Experts of a small language model.
Size: 12 layers, width 256, vocabulary 8192, 68.7M parameters.
Experts: 96 experts in each of 11 layers, 64 SwiGLU neurons an expert, 4 picks a token, a sigmoid router, a shared expert of 256 neurons.
Below are experts of layer 6 (counted from 0) of a mixture-of-experts language model. Rows are named router (the router's row for the expert), gate (a neuron's input weights, with its number), up (a neuron's input weights, with its number) and show model dimensions 128-191. Each number is 128 + 32 x the weight over its row's rms, rounded and kept within 0 to 255. Numbers have three digits each.
After each expert's rows: "comes after" lists some tokens at least twice as common just before its tokens as in all text. This comes from a sample of Wikipedia text that the model never trained on. Tokens count by the router's weight.

# expert 20
router:157108179095130137140124143216076134144121160150116139138139103089155128114065129109163189136144057142161139166135093118136166144139139110090073157129141084108161100148162109114012118080134088
gate0:137120142109114129131155118125098062142179124163132126135130159101124076070082198156135167083154118129104100141156158163158177093151113135149089146084218147140106127168082088111062136106092170
up0:094099125136123125177145127176065142130162137127163169183166106123149156139077170135119115182063082105137164107098133118202152160119156135102121138119144183140130085106151043123119103188192165
gate1:129138137129114131064106143127111105113109125141088082131136128120144166110038137080158125152104133148134144156169133130171132118116082159065070085077163067180115134133141130101088120126118161
up1:132121125132143121103135171202146139088206141155110157141131133165111113076128114120138114077066084142119156112108149134139115167126172115163110109151155124152096198115193181055160085179138137
gate2:126123172163103167092104112126167146120100169080120103074135116094195141108090078161158179160139057151125189128079132082128079133141108101105146115109150075100094159166155114102156150195083163
up2:165135255122052109126180122146069160124183046140103121122114119120121151128145129148074160117108116126100084110141117140136119129121128137191174113175183111122131176139118155145142083128128097
gate3:131106128134141182124154108050080177069138130130091205126124166128085150193156141099103160134161123073094129162160124136157161177129118158199104142120125106114151118178050141140138109133127151
up3:121137089128148126189093107097085194196098105165195134116075112162179152115105111163147087167165158122080099138160147168131097059130064090077083120132109117150142155184104205157142119104153135
gate4:163092062138104171166164138127166155114145095167161100170135127118125117152103141151149178218116090133163074186152121168131126127169167202166137088106160108093124157088152131115145134096092149
up4:132109111146092149108180141101141141112172123098128133166136162139094188054160136088210125185112146157136137133150190181165144110133103162174146099135131086118112132125117122092095178162090200
gate5:086140106166101070164113152183074119177136113131130150150133106127099191116089183137158117157108050115115098164142162098179163131164136107173146126103060120172081108127086139107108158147128123
up5:095127136146115127142129123140155135154205170112110104146137173108094137133105116092085080151100132127119131130081118114141077144142121098110126156172132136135168106115123150171081150065074042
gate6:177136143068131118150144110089213127105156149144117139099113112104071191164118123157175105169157098182121090130138167123121135143113126139109115109129087144156112124040144209149054242099118087
up6:131101153163160089070110176088128103158148146122167082134156134192033126172151054120147103085148092134164172162121131135138116112114108138125107123104121118169084143116121171150100144113121080
gate7:131073138101151100086166118147156147109159122088116165133091162113140142150102099159084140086142081036110123047151119128161184174118178108074054165143115147084101116146120158169136117146182110
up7:201077126156147129040132128177121102097143101126092118104094139164120111076156170070104124134162133142095036068140183112122144173080144135139117153144053155130150218105148164110102140108118112
gate8:130089067109124081167112153143090121119115103160102097135135126206131131130082066110133118108086145200165185179144068113104136167138114149146104106127118067104051105158102042140096121122109133
up8:157147138111124141134142096187166096134169152150143110136141140076132139106083169127181120158146118171019121115104136157126138091103153103111136142107094165118182075107109115153050095118115139
gate9:145081194103133083132121130090102130170099171105151193120154109157128126143092132139185156166089091136141125163135113176137132117145136114087061126151084119128115109140139116181165168152123092
up9:156139159146196068125158129152137171093138121098075122186088172130084179067108116115104156161092088205106121111112161143147055109113135152189098116147111159133172062096178115158156174154138173
gate10:147151109159154101119095069112114124186084126116143113078167100179132104207118124162096112148144081094169152157134172182132135138087168098058116131150148104096138170166172182118132150103172152
up10:120135105103122128173154184124195169166153071107113090147109134143156221162148082085127103144159125143138125147063077112090145165140114145077063124171171169141108141175117196116083098079127092
gate11:114193129105111097110157170121123141077157092157087124109097088123162148130096130119124110097194146145119162145130090142141146127187156085103116135101154129169153088153110104170092146102108099
up11:162178079120131177104167175099110128162145107063134139122123122129144083121118125141107143162155152175084130067164151125097088145103100129086196130110119139136155180115113155144145075141121168
gate12:178157146150060144082136138144151090138102164136124132147091101176169126148170189101137163103080061091105177180141109142147152133182166088088143128151190158169086093132177093131123103159163076
up12:080112078109147084091130094144121084126142106123079188127151095130070160174201057138145135161143146079152104074137085106149133103071158099170113098062115150122090143132147120146162120170131155
gate13:158094140054111142110119045132135109088154154164142076128137155129128188116130121146175152114144124079150137172122142118111178120127097142096145137153130149103148137174143143125172174145128117
up13:104066163102128120092129122158046105173113112126131140111137129064119202151147099065117158139108147115102137157119130101162204120147136157084162118127120164078145177135111170145149062142129127
gate14:125111143180104089083148120145167161150162073086099118144148133141184140123129133114125127135110115150169154104126107064151098152082165159140088165102168082108116113091155098174100140086126110
up14:096150132154110122117100142217130153091118092121123135127110173156193115117110081084102125147124148111147170114071143088149185174148074140129112126136181125118132131171155112099096126135109062
gate15:135142152083118105086146108140119139131114177177162120180132123133180092121081143078131116111093125100149170159164120139156055159109158122125065137120127161144136173111130126093094182121118154
up15:171083147148064146158134087096101112126073192083104133056144138112073118113103114163160099176063139189104166128197112122188124171133164133113072126104115098149133148134130127128087150149116209
comes after: "–", "-", " (", " –", "′", " St"

# expert 17
router:078099125091103090082130152136128150058112138152122126086149102117136101118093185187143110162126091123143082135133128096122117092154124125102124140153098109150199150154157058134066156104150113
gate0:121129176089146065155129126135153148130169099086088148070179147151120103115085152166050141085190143146101121112154113139162160165228107100088139110124164133127045125137109099144124161138122119
up0:184133105137133135153101102093151105090114071148062156180119110166137126206105119120141092126142078108134124128106175103165163113119138135131145119110122200137063123121093151117085090169117090
gate1:212073124130152088120121140130101115122146129130114109086161146144110110157163155116083077054114076148144195105122106142159135159073129087173145114162159176106121155135094173129166155164113127
up1:101116139177155079199150158104136095144093176171124102104134154126115084105098138061102119061069158102087111095141153083140154088119121128047175149102079155137138104114085160098147131127162128
gate2:087118128135088114103072193100121092184096119141136107189132162121110195126142123152173069109122151186112076093148122105169099137069134099089105152095103066134068117155101143154115115050125137
up2:143097120113163187162152068179128146079140170101135132112181107137140139175067118076072087144082131101142134082124109155141135135147118166175198126158145198110129098070161145069106085190133117
gate3:083171093160102104094134138156152118125084137138057056088112138122136128144093113184179061046136095144114160136083090151110129112175147151048137109144143147119145124148109102092130126127154102
up3:159054132128175116151156154131086192155098127086106126165138184123116083145119128106090174142104111162164111101120214165123107115129179128107106174135127067118160123120176135126154162113140146
gate4:158150051158153120167070152125078097130120106185137159133086098167112086153158147108137120128079040120136141114112167104077114100074146144140118116154100087091124178144201092099177176171156089
up4:120141120142154147143081152173167132135135119154114150100120097116109114095077138122112119181127162133122070196129167048133084144204109155167076121089126126100174114158160119121134129113149114
gate5:132106088126145115089100146125092093187110110136180118109145068122130130160132223116115071109149153128097157086090086154140180130168118125108099133128132091183106157111131163181081073118177157
up5:148139106102152157180117125136117137144125159165115134146139139102093123134141169075118125117084158108135180154089088159124105090148171112193133102173128172145133129142144129198106063132222143
gate6:144116115103120112135147104090119118183134173066088114058167150120167160113140209122179118116099091182138046148147172108214129044095136130115148156101079115099176126103173167148087103098151122
up6:093064091101176137105163150133122162113105096097167163090130154155128128146187094091178166109157150124106099135098117093156119125088192159137131136119156196091105127148115108114112161118128112
gate7:133127126131105147138107087130072122182158123153129168120140144146059124140157214188083077133111113095114063128140117155168117090122082112129058135097177137132098140140117078106100164077124141
up7:157082166178147158121131095176150126131136147143158086176109166073148156144122134129118147107117146124154111147099108109167142139133148164151149181137108131079113145098119127176162086149128149
gate8:171149114102066082114106140085147172087095127111133181111157119119072102112164132100118160150121230161060128119147143120161207141146156107154108119139184178131093186110119163152133134171108130
up8:109138080099101156168119131098088099109157074135178199135167194140131164158126129094151104105131089112205126102088101128180083121083050158050123098126190161133085077162135068113157094139130132
gate9:141121158079074213114150140105078128060089154106148158113172112066117119133188111165140095105132084092108148200127138106115199116162105153132133156086142079174153161052073125086095214070137121
up9:086102108109142083110107086133110134135151162130073137178051157152072147167139117113120124161119114106111094113159120176144139091148154106115076158148136159094087142158111082133096133115105149
gate10:110103075156111100111090156132101200119116196080129118149144129117184137117122144062095137181120159143065139146141159077078161106039173093130129172081137118158139170173057167142185125151133162
up10:129151085188084136184083119111083080142126120131147138109116129138152134165121175085124120151092155112098129122142082171100171148112075140114159172115126136110082104162096094067122037118121117
gate11:133120143088087130136124180164160095139104180124118139129152166153063145103175154111104128127112162163094130109129146116113136078126089092144118149046079119076160161140154143187123124101171128
up11:111086111163133109124157153162110135176164114107144091107158171128173155174202171156097156145101116115093111138128109135108132096079146097118179131109127143056126091134125116117134093121084085
gate12:126154109157142154093107143076143161077080188116119134078131100150115029181096132085124136130111133124131119135147100141155103119123151130111081055202131188133117146146157141121120197101098148
up12:173181148135099136189179097156106096186125116088167115137133127175149092154182102107119120157171185182151147108098129137130118177122152170133136170146179095165091177103059174106125206135118174
gate13:082090093124130157103164163123133164120201143137118164129144172108119068169140098124147149101116043073127103160102097088072127146126150135173158103126177129120121133102142109072138195137147119
up13:086125087105136119085144164069148125169084133182140135183151156089119107118127084067137127080139118127112111129146137101114202100144116136170171079095100123075140182106071134047080170164090162
gate14:137081162083125141154123144089156085133119168120131157146135164114099158145209192184140137163143138063152080120122172111120088122108192126130126163161135100139142144099111073203085125112205162
up14:081061111168126153157109080144149094213122071132116133105107125123180144118119107167137072134064109114106108166121115114102113129115196145109120123099118080068120072081144161144170161061085143
gate15:165076089142112134125098127132151152078103153124095164115120140169084075143105150119120118147193141093141098150102131062101138084172137117094141149115177122050217162083096100140161126099178078
up15:152154171131092152158057129121138089087140098127094141120113112159172128139177148150139122131142164138098045163112070092107113149083110124127162141119133165134120149109119098133149147130129129
comes after: " |", ",", ":", " by", " and", "|"

# expert 13
router:084071086089123157163089114139089137096161142151154111119137121050158087142074129120129134085152114170120100128120069111132176145159129091155101113146090031106171143109135096145128140091219109
gate0:094107143139129118156143114149094164168084091061085079195139138098117113125143063056134116102107214105128122132134169112090092135124126122074073107161166166102144141169142148087198173126133127
up0:107103127140129142205140093138096158125071110119032119129105035151116161084166147098116179130111138130173140117137202122074128147139158150133079123108097176079166130126124148116158099123122134
gate1:134120151082124144189055134139126107117100116172129118145142068095117143143134068134118077143107135143132134148180182186135118098189150138163146158115085138081098109124114104069134091129065107
up1:122095151150053121175139111136120143173110161114093136165139117165140066102124123179073153134189099108162117116109058143133090149089180069080125105132089102145153124095117082114138084116149125
gate2:100125129114154133185154121141106102139099139114107149097159099146138109106125130154161112152118129185124130139143162149125139095212164131090117124150071164124176124157133101118126141104145130
up2:142088121126091093093111089122145156019115162150092128086117120085119221139146161192066127109111201118114063131157137144078133134192129149149137131145124158185159159129146153152136110107109124
gate3:124089102154149099142141156129147094107110089106108108136070084126125111118133148209128139129147081142142159108133129114134129112134137135087103086117077162101162143160104030131121138125223102
up3:158079101107131091120113121139189151066114150168096072096116147117089119151092077128094112077124115099193139083105107224076138101165169145145124160080128077107142112158096102099143206172100097
gate4:123164098096127170201132107091055119100118093167083140062096103129148097150143132107099070084100174096078108143137121100113147161111085067173165106122094161102105162099078143176133098202082193
up4:151171096136137130194109137132141126129052103072164177086138107101126126053138116111136145085111072143143117134138138149125109116151110148109174154169147117150100115110080127115121144089069134
gate5:133115183161093159118139166149148142160130065098121087084136065093100096140116181113123130086061102129113111139128099154117113103076068146098160112132131156073143132124188075120091063104174185
up5:149163113129174116107153128108111134144131085085085090105155063140083170131116129128089158166122083157121084138111089198106102106083101152099158140083111092145113146142113079155053088164153130
gate6:110115135149105143152137097105118114064099128108149128101164079064143102181102114106151135088153080162147096097106065124168119068138130116128106116175168131121145132138091078147142126136126140
up6:128174109146129127137177108103187145129140157126165124131108098123143126111093128153178168151175189129182110164163109123102127077059116153145189096068086130091084168148092123135153110134099181
gate7:111192140140100134135113137157137199110125138177098099143122167153104149152111150052139169160150143115112079150173174155096114142126190155139067140154110112090172146113176109087123116151151132
up7:106147207109093069028169102156128120146131131119154153140138118080125132146218104085163130145115083115155102163105159102064074104128134079120180145060136174119150166128144150100128111100122131
gate8:133111147105163190120081087191150100104156145126136112155152138122151134128102125106112128110117141118143048125120117126104083148106134104099066129187151109088129155169123146140112143108187154
up8:104078152123098104114178122166135137107159080177148150102044146189117059103083062155131146150119074126146186088119171101152113146074116133111112091136150082130105128147121041148082111106151193
gate9:132084083068099094074170162129117096117042104117099139128065064101141152174136134120137145068158151163107139158084140156090158110150128159138121085135183108165143122114138083116124198168171106
up9:133178047116093160000089127089185118148075065128095159153098108108170170139147083113134128094115085151165178124103127176147100157095088163145075162123075166141132124163083068143156124127073125
gate10:111123115126114150122116116066036088141130145122128133119144126069118104152080141125169108039070126066140153129114194100120114132114117154176148164143175085157156146120147106136130191196102083
up10:109150108099097159138163188201133099147167115147149152102122164098123103095143118098132085146182083145128162082043214137147094129171128143112098115049092127125104113094133193134082086105083126
gate11:135191080169125197093140095143109147136109184167073099121172119137174094076141096101157114112175149115162113125128138161110065149171098139162147116148088066111156097126081106165132123110161137
up11:115075081152104125177093084131127142171105145068133142125042156123111126094050131103068102136138120120103101143130175139089154091154122094134113107153124146117165132127108157136141148100155144
gate12:097110099124126132144097136073141118123138190119102135101229076101152089117131136103130143143202095165071132098149137148091173151147172121086140154200179055085155119129109105134063122113155100
up12:114166122029129158063135133073074166049098158096157146124140102166118117123101161069082161096124071141115134178145146136132119070122182161147137129165099144130206130084186159118191154166113133
gate13:074145120120120163171081103140121099127180147155154163125195115093108152128057167115180093086116113119127091139107120121126131151082144111163160159098144128118098140137158071106149096168170110
up13:083079120086108160146096129119126144154053130128193157145156121091180086153130169117147141180169119128118127110066116117123129092173148164096147129041055153097146128095157086093079094189124155
gate14:128095180055118141157108171128109134125100141076106149167140135094148103115088146094097171112179117088135130078128101115171186143119160132177170125168101135174108120088140129135133099096129165
up14:112066163111131134158098150139129153141150139127150145159118189096104159093130158144158115176190117131190150121132119108139147100121133136136138149158208101131077085050170185133158101218127151
gate15:141097125117091105169099118083162106131153131125215138124113151111129125138099120161122130094148177097104187112129134130175135101126157094138169090067116098139159133133131129099112118079109133
up15:134109119088030153123110065117158137097102108055143153136153082095114051135162049119168151066093170143131121133145147137111123179142124130114120083140146116110088081094085155140174171123118074
comes after: "=", ".", " |", " =", "|", "\n\n"

# expert 28
router:106098099078112171195121171112154078097171115163182139134145115044143125142129135074159119114115100190144057126128067122122166130152121102152110140140142104134168172151132111115182146071173119
gate0:141088138142211086130079072133119086147098157108155185162125166084115149138137092136133124172112094163172074145177117142097191158130083082067116160143142150083108134139097091057133121161112189
up0:104144069110093192093127128111121097180154141106134145087118120081155117170155190082097102080184087098069144093099112087158097142183143118151137133122136108171068150095129102100155099118136156
gate1:085158163126162100190156073123208136108163161150154137100114169209124105104065102155121127124118116163156106194139129154111122141106141123171139111117153120106141152168098122147131126092154135
up1:218121106054091065140139154122173136163141090167136145134123089090089110064121103124111099143140161135115145106138110181164117189114070107163106154053072181118156142131199129142118179106140097
gate2:101126146074097123144062102164065074139094154078111114120139139172095141135051196129154095145154102049183071080126212118085106098115129076174108151154176100065157147113163188125094127123155119
up2:090094074147111150111021114132169140127092137100165147128102156126126166104090118123077077185089146059119135115128069150122131127074210115116181217104127113166147152094126130112143092126148144
gate3:089130143075131141070114143070132133112107093174169125125119160095144110127143114091123116115104099122124106188171254078087118068123093134138096124111129161157087120159153149110159188112085086
up3:157199139175076114067217081153152105095143051113090126119116154178109143148167199103160090095176179122098089092076134110116096163131130097142119108069137086152078130137154143168123113114168127
gate4:104121082074113163126131103135131100126141159184151152101186122109160142102096107130136150158156147133200144130160151129126188123093133119130120174139127140117122139134156121179102088150135110
up4:130140046123131125159212122155159134158198146155124114133151194127124102146117107118075115162156094125121166152108120160116142137106116121153090192143165136075164196136114155188109153150159167
gate5:182172052054099142171110135160141113148171116110126079148127135113061116193095100149107132140083144174143124124164127117134142088157090099119125121169063161132124106161131098073136135144082078
up5:137155080128149143126126113138142087146074121085122144129125033076107143131150177111122096122115118169126106151131122108158094178132103097105122137148112176146076151152051108113129120192087111
gate6:136137085111107113141169157115030140114142085085171153111157173178137140120115116131112110144105086140168207147145068073088163120153115166089131108150114172156110116173058140118113105088123146
up6:176074136108129082190082098152147138091173164161169116161132138086111114102077180135123127097106171122098093145104143146104167173118103128094100141152111115084095134118149146133128128087146129
gate7:124125118080173123148052206133087137074099108156189110120100105092122120175135094117146108143179108147131124120097151110067119108138075098060112129124116058130114131110095112142169116119069152
up7:131154109130152126157122157149104102185135161149210163113102209077116116108151103114145095144159092124130115094146099153145153140163148120111127133151122149113116144161156106142185109125111158
gate8:122145181136184130161106149112140064170098165132150138135154143029100144119152125106165153090053101126158120157141156086145149180114112108125137074145148066139143071178109152118080155159137170
up8:096155115078119155111111136114144119180145132098139126132140183131123076106136133077127108133100104084111120161081173107161192156123116207163085084136102156151093182138055120154242160078152108
gate9:142114103089175147134089174189087130075114158109169129130161133120107100168137144100121109139118103175162149119125217066092090044103155091127111104130170141129152129160193176106101175135161113
up9:121141117110135150156112072138089129162119098133162146124132096220119122121089123153125110055201128072105125095120155111163218149168062143146165104140121090109085118126106099123121091159123059
gate10:029178138195142146124188081161129105128081117137102154057173100075136137129135141085113166169162134114170111081147125180129120200100184114160124100148100102082103080160095154107107107117098094
up10:067174126054140165167147088149139045106039094074100148200097162124147145099126172160123165104086174128102096102117125124084139187109128141081091167084150094121158095086114095083135135159161075
gate11:062101140045195166141138131130122139130187170144068183136123143106149122131133137170096104150145152180115087206087137075076154081142161137110126096154169110121154127120118087079121147183132045
up11:056094125104146127090125109133181110146173182152129155101168107134143114053137113123073060139056161120087111156064147095107151160143152094118077150124128181092113133082085099089076145151196085
gate12:138064072122157154101121125090139103106164147109130127157113124080138171109128098173120137170122054144124089139178127126155191128091091103166115103088138130115118135148087103179118127134178102
up12:112094109114112106183129128116071136185150138161102146144133128114204074134146141146109139132145110115104135123153081176131157108093112128157128137110134133151170163134117125097138132067103117
gate13:132134188107141113095085130139142066113109101174114109131140081122155128097134115120059111172144075156106163112115131144075086097163104129096191170148151100116085135082115145128127166160115048
up13:192147021135112106118162123135119102109162119092143123088100096133151115135150127129128154104169117154109119117147162134143150126158122133165046102140171114146144182164159141133150151120108149
gate14:111130097168193129120120182090152105149112161163086141117191132058125121121088055154125130108118165114074124055103108085117119103138143121148094146152134131122135149096133092093157157059103138
up14:103135113165161063126118111093114143144100137112142034132166127101154113125093112155145104105112122149130153095087159127128150109178143104138114140188126096133160167206091109122115192105152115
gate15:101110132124115135118159130133122062106131129146095057110151079067101071118114162159054233146132130097107151173102148103141105097151154107142124112109174091123128141130156153105133128109144178
up15:147112126122104119099166175102080161162113169086100134103193088118153154128119073154163144093119114166137089125212147159124089119114143136110152113119114152115150122153172144137081132118144133
comes after: "=", ".", " =", ")", "\"", " Born"

# expert 1
router:180086158120120156116120103132124158101129108196136157149135055107102072125052155142145151129083137146139078115130156086128126122168129107147135126142122112096178137161176122092084124128164098
gate0:124146172203118095173097107144104140169158161119082144176173113178090097149098149173147107130067146115196133165098101108168146191121110193120125122095150141112104125066103115070116118128098142
up0:137124156111122171077131122105080188147097173098133153088080111127132103098074128117188108089156091142193145136144164176114158071117200178223112047127111104106157149156148080126086111107080120
gate1:119100118091066150170169091131184143088058198078157092169119114144140120152119123199141107100168194129115078149143129173133179129142136156142170093138050118108137160163122143135091138121124083
up1:061130092173101070126063078122134136170114087172126178142178122129113131115119095133096106135171183143151133176132090150095133199080104136124136204147110124184173152127094106160122087131072145
gate2:128144083145107146168143107142131084091105134128149124131102095125137120129170186136095137105091125152121100125090146133140180173129179118133114152167102074103201173136125135114106156114186077
up2:134100155101162161063185107168103131138151108189120118152113119151122089184117127188122177101151155085123138077117116119198102088166136116173105153058178155151177118110153091103158073118106119
gate3:147119111180128131136088047126129104058145131147126109127136123121099116125124103137130138152145125119152095075094145141139062105111132143081086129092108116126174185151176146119143086156163109
up3:114075116098141137079147134116090182098078127117167141107138147127182057081081130160095137073151164136158141133145148143106093122158117143144070087141101140100095108138133106111113132130150146
gate4:110196127093144075072102092144109156117139150110067074160190104076134170166070170114148088130131126068105108115128097152107164146168077115141113161101148137079089120110115120182164129093150132
up4:102137109112081093150104129109146168142173154123115165134127090106154150163153145135039064123166163095102095126130117105101088177143095080138157107161117061116131169104091127128137122102102148
gate5:120080119140147106108118077125138153122138106142116193141185136157128061130143123158111181094190067164083117137151113109092118162182136115148172165166041132173135129145112100080197114142101102
up5:046125096127142095182110104127128126150109157114148130196072164141159134123133137164091180180131144132199125109125178110123113084106134131120138107071147160193127163108107181119115197149215132
gate6:116109151130104136099109133079177156113090134124184071157163119159126063074109135104151100157099127066150135162082083190143195177066075167108150100114105092137150180107063134141089113190078139
up6:147174199105153074115099088155117073131176119114128135148076112098146150167175174070113143111175083133152084118143126149136134083102104191139108141125135093095122079152165065188110112090115141
gate7:142119161132097116137155084127103146067127183081071132161152170158100144048067136167119122097131095109123133171151171155144136112152120152125163110123096166114183152107111165136158044090168106
up7:113139132144082115142115112157073193110121116106155114100219152106140097130105118085132123064141188106154128140158074229137147177136118141078146089092081082095146149092134162171128170121134129
gate8:125130151108123074202143121101083141143196139142116106051112161100115130128190102150036140101149080142030149157117154073179071122147174150093120125130095066108091090152106096107134163111118117
up8:186185108122090121112172091155179133112127147117144189140160151128124164145131078130187153151119175118133131141123109079143077163094140150119166120081157156145136100120141135120148102175104126
gate9:101088142141152163174125151196116146201119174134140114125068100122127192126107097156126115133122098087097104170139126164165163156064131176154116096116123092155084099095138144122083116127158185
up9:113157105146133110091116195108157138175149127184110122173140138087165174198065119142113163149169143096147104141160065114131176169111111187147167091043152176116094150102180089090096169128096150
gate10:104117146110112118062154068110077167091173077109185094171161142152085133055089097156135132110123107161154114167063109129153160140094176145170133122172148208112146119146115127061180118089216115
up10:155184119125148144142165122113098103129143168086119103069117106078139119124153121171112174088178141217141114099082123128131165110097162150141104113180128111102105114137154152179107105158167168
gate11:160076139131129133078078205131096116123183136125163139133129134095105108122154139081116075178148095119143113120143098138126174123113112100104113164140147155105141156138100162153150124088140149
up11:138136143131159116117101191154126089148112122167105131185161120118158090162164203127100137160132104108126129183152137127104141147132106138129110094110157108138138190187102158133132134157089121
gate12:122137152082101108180076149104121080097132132124139151139162116135148170108110000128148143123097131093080099137057100103113122149158157114073148091101071132107147155140132149082169101150083070
up12:140098115142141144167080146062112064121151078101166143151108150142163126140118145112147180188131158173122061144173162123139106150097102132222169140139129106135162121129128085131075114060091140
gate13:143075138125099102132113163111158142125145152098128149112147138125099128133124198119150140139151129124097083078110157105131156153163127101133132182097115078117182133149188168134138167159167081
up13:132116106136130137115125074079158101145139110163050102114082128143117150187100121086132170142116168114102132080163153121123210128089109132134140124154113145120123166051199149117087067141185131
gate14:113092081117086111124093148092143105159153099133159107098155106125160103161037129148095129093203130167165116059141095118137094131150149121110139099115150099138124149175104135171135130077095118
up14:184154157165091117115149144134116141159136127140107120137141125065126148111125128131141144087104130136051132129137181096201125153144148084131112084095096137061206057107131086141124138094141118
gate15:173062129129135150158178038118142153126116133099102139126145134149121099158088125131075169057111119117151140155142135085126162097139106129126156155116154087121109075087056127137119146132065129
up15:120129123150122137143119143115120099126187178097128107150072119193121124120166102136104173103099122110113071138166119130153122128149149105152078119118122119121139110074132142115109106073120124
comes after: " the", " of", " in", ":", " The", " New"

# expert 77
router:147111144104115120122093132166144191096192210170117135133095101132115093147103098148151134148096139159154110126137113133140120127137120056147100137137040099086169144127171083055135088078142112
gate0:157115162137165147106116102145146150127146186141070147074069095147144136113170130170186144123120103112160107137126088132142128127155166118133153084134094102115175172148177140168122084144130111
up0:150160110157180126107135153143080093136130098085161125150104152095152199124128143122148138098151143120076131136165143158118108126141161222138131093177158098077155184088164191205105123115199143
gate1:120148176157120169130168137197126128118192160120145167151153102134133104145111169109103123082130158079147151085117126120068067178171100195147153154180090216174153112137144160100155125111110116
up1:087127131140143140149155139117108145098126177141151094157083137138142064045063117095091113103134190137098130072186161178143128154120131100136087128137099075096150137108160127129149106134148155
gate2:083111152127082164174058170104145173171166202215094068089117081167133091128109165097128099148084066114168145145107105081116103163199160146138170133128080157124163157180139144082082089116128135
up2:133174174129158129126139128160198112152125166119128103128109095131139078113142066082141090182087109099145116131167134116117108152147068088144115141089049139062122131158121163155114118158186111
gate3:082099116120104061143078097090159106113142143098145163163157136143053125129114136086176112156161105135120150131100141141133095135168153108187079145175162177076143197117108128103136085076171125
up3:130148214049109149080140109173126099094144159096154089106077140165135125101102168094162129149067179116152156222136175172085067164071153155124143166126101141133181156174145116151140113112118184
gate4:118141166170124171143131122124149178079143114132104101147073154114126124143069147154144143192087124077118171154149100079141116145099160109142154132161111168111081165098133147074113113118106182
up4:111149143093123091164131084156126184112109130144140123113123147081196138146127121133160150055153107144112144118141122161118165126108179194081101168095142137085080161151156104205081100161137115
gate5:128157132119097162098124097133157112138082092120225119098143062164109159125140163130179147105143111172143141133150112140167122097112097157197159164164128179108082113204116049092082060115119138
up5:071122171122136112093127192128099099159137157126105133091126109087102107151038127120076106160208086113143104131126091129063108144084128162095128156142161120124107146140122137203111118142103158
gate6:081169158079137127159144091108108083173176090136099131170145144119067172150131102134112158101082158150088118122090191110106160129165175137159186157125134128144152098116130126139152135107094119
up6:104075096100117154117101092145086098072136081114148109146087081170153116138139120062090130124151179155140143134107090092189124124139132177136138091151112159168110148151162147136165073160166058
gate7:103071107154181171086092080146143128125080142093090133111118125123135141093153118155092119082084151178110132150150125125143144125158120097112137138141093143126080109127147111108086100110176107
up7:145097103143102131153143096090135121105124171151081109052127145145150087133109071144116118096134104180140144205191097120168129130159154110150102153119182152150112073085139130131140148165187159
gate8:143125111089125113089143173211113107186155179083117115087185159149114005147150150133133180146131190130126120095172098151146090088100117096156114081073135145154140176122145086127106111190148167
up8:093144094193101100126112080084144105103119165168101092094141113163113103109100116085132174093117111130084098090167073174183147093143123112065095114146096120150159093135172123119102096159181104
gate9:157076105147150145129089121129147123128101132091109142080168162096114062168128092171154124139116073135170162121142098149097046107106108067193088147141134132145104139099121138102158117145107136
up9:173101111126128138128074144121177145131137137128128148170142129131121151118134127106120180109135065189128073095146161068127157112131125205125108128089120128118130100166050126172115067068100112
gate10:104148159140162160111122197097075097130137147075182150119098076112070138142158098087124129122142148108138173166152097134096110171135135128155154119142154108112141096187121168129087186121137108
up10:135085131054065059135132055079174097158145136128146170141167142089135093142064166150198121108101138071096093129112152119174155145108089101097116132174164141190136176140139096145101153150121187
gate11:157151078151107122136130150097172075152157140143156176121098121125122148093130108076154153116157134116112128054130104224132096163166154095096063116130120082105130092152149128111163116211159146
up11:122105157177131089168095145107200166169092103164151163117191136118125118195106147155099117168132153071120149172146132102159110152107085125139140052180114132174192098198103119122120122218137140
gate12:143086151092103089128167085135102118103103167153198178129085103185000110137086118110121137121181129171128136130165081102155079179096132136107146159135116116111064099129144088129130129084135137
up12:168121130139080180094072104167116121107104115131144115064098137153107133097099119156154127154120122146130125162164110133136081117107126099154130166177116081156074084108145071115128131154145198
gate13:068077148164133115137109111181181200099124096163106176135103109110163101126060131037098153091132151147113102122072080188135114136112070124130127120107124147120150123158128089130147106094112143
up13:143086107147144097139148136163105133131100135184142131115125121172139104137184152116117115141171039105114106106114067217089132112121119116093116116112152131117137150107139088137107111073107143
gate14:146137106155141169162106130104151106096099217124120122125142120106131088154052222155111089106145130100121088140082126108128103124086056060200036167184132125119204133123142156113158084117096113
up14:137148173118148117153149088115161125133169116098147147198158109161133099186159112124129168096147119101130135113104114142105133090206129158112182156138143119120119163115131162104110111140153089
gate15:103117138085165163081085121175129159167117153112076107071121152126077090112120141079130081161156127116134150080171104181133147139104149154169117138132129118162138110105164137173155136161114151
up15:140128100155130139121140168106181132141132114131102141153154160138104138133158105138094147158095094155128152141140166118184157119197051144139142159203151166190159121108113071087098136084112051
comes after: " the", " of", " in", ",", " New", " at"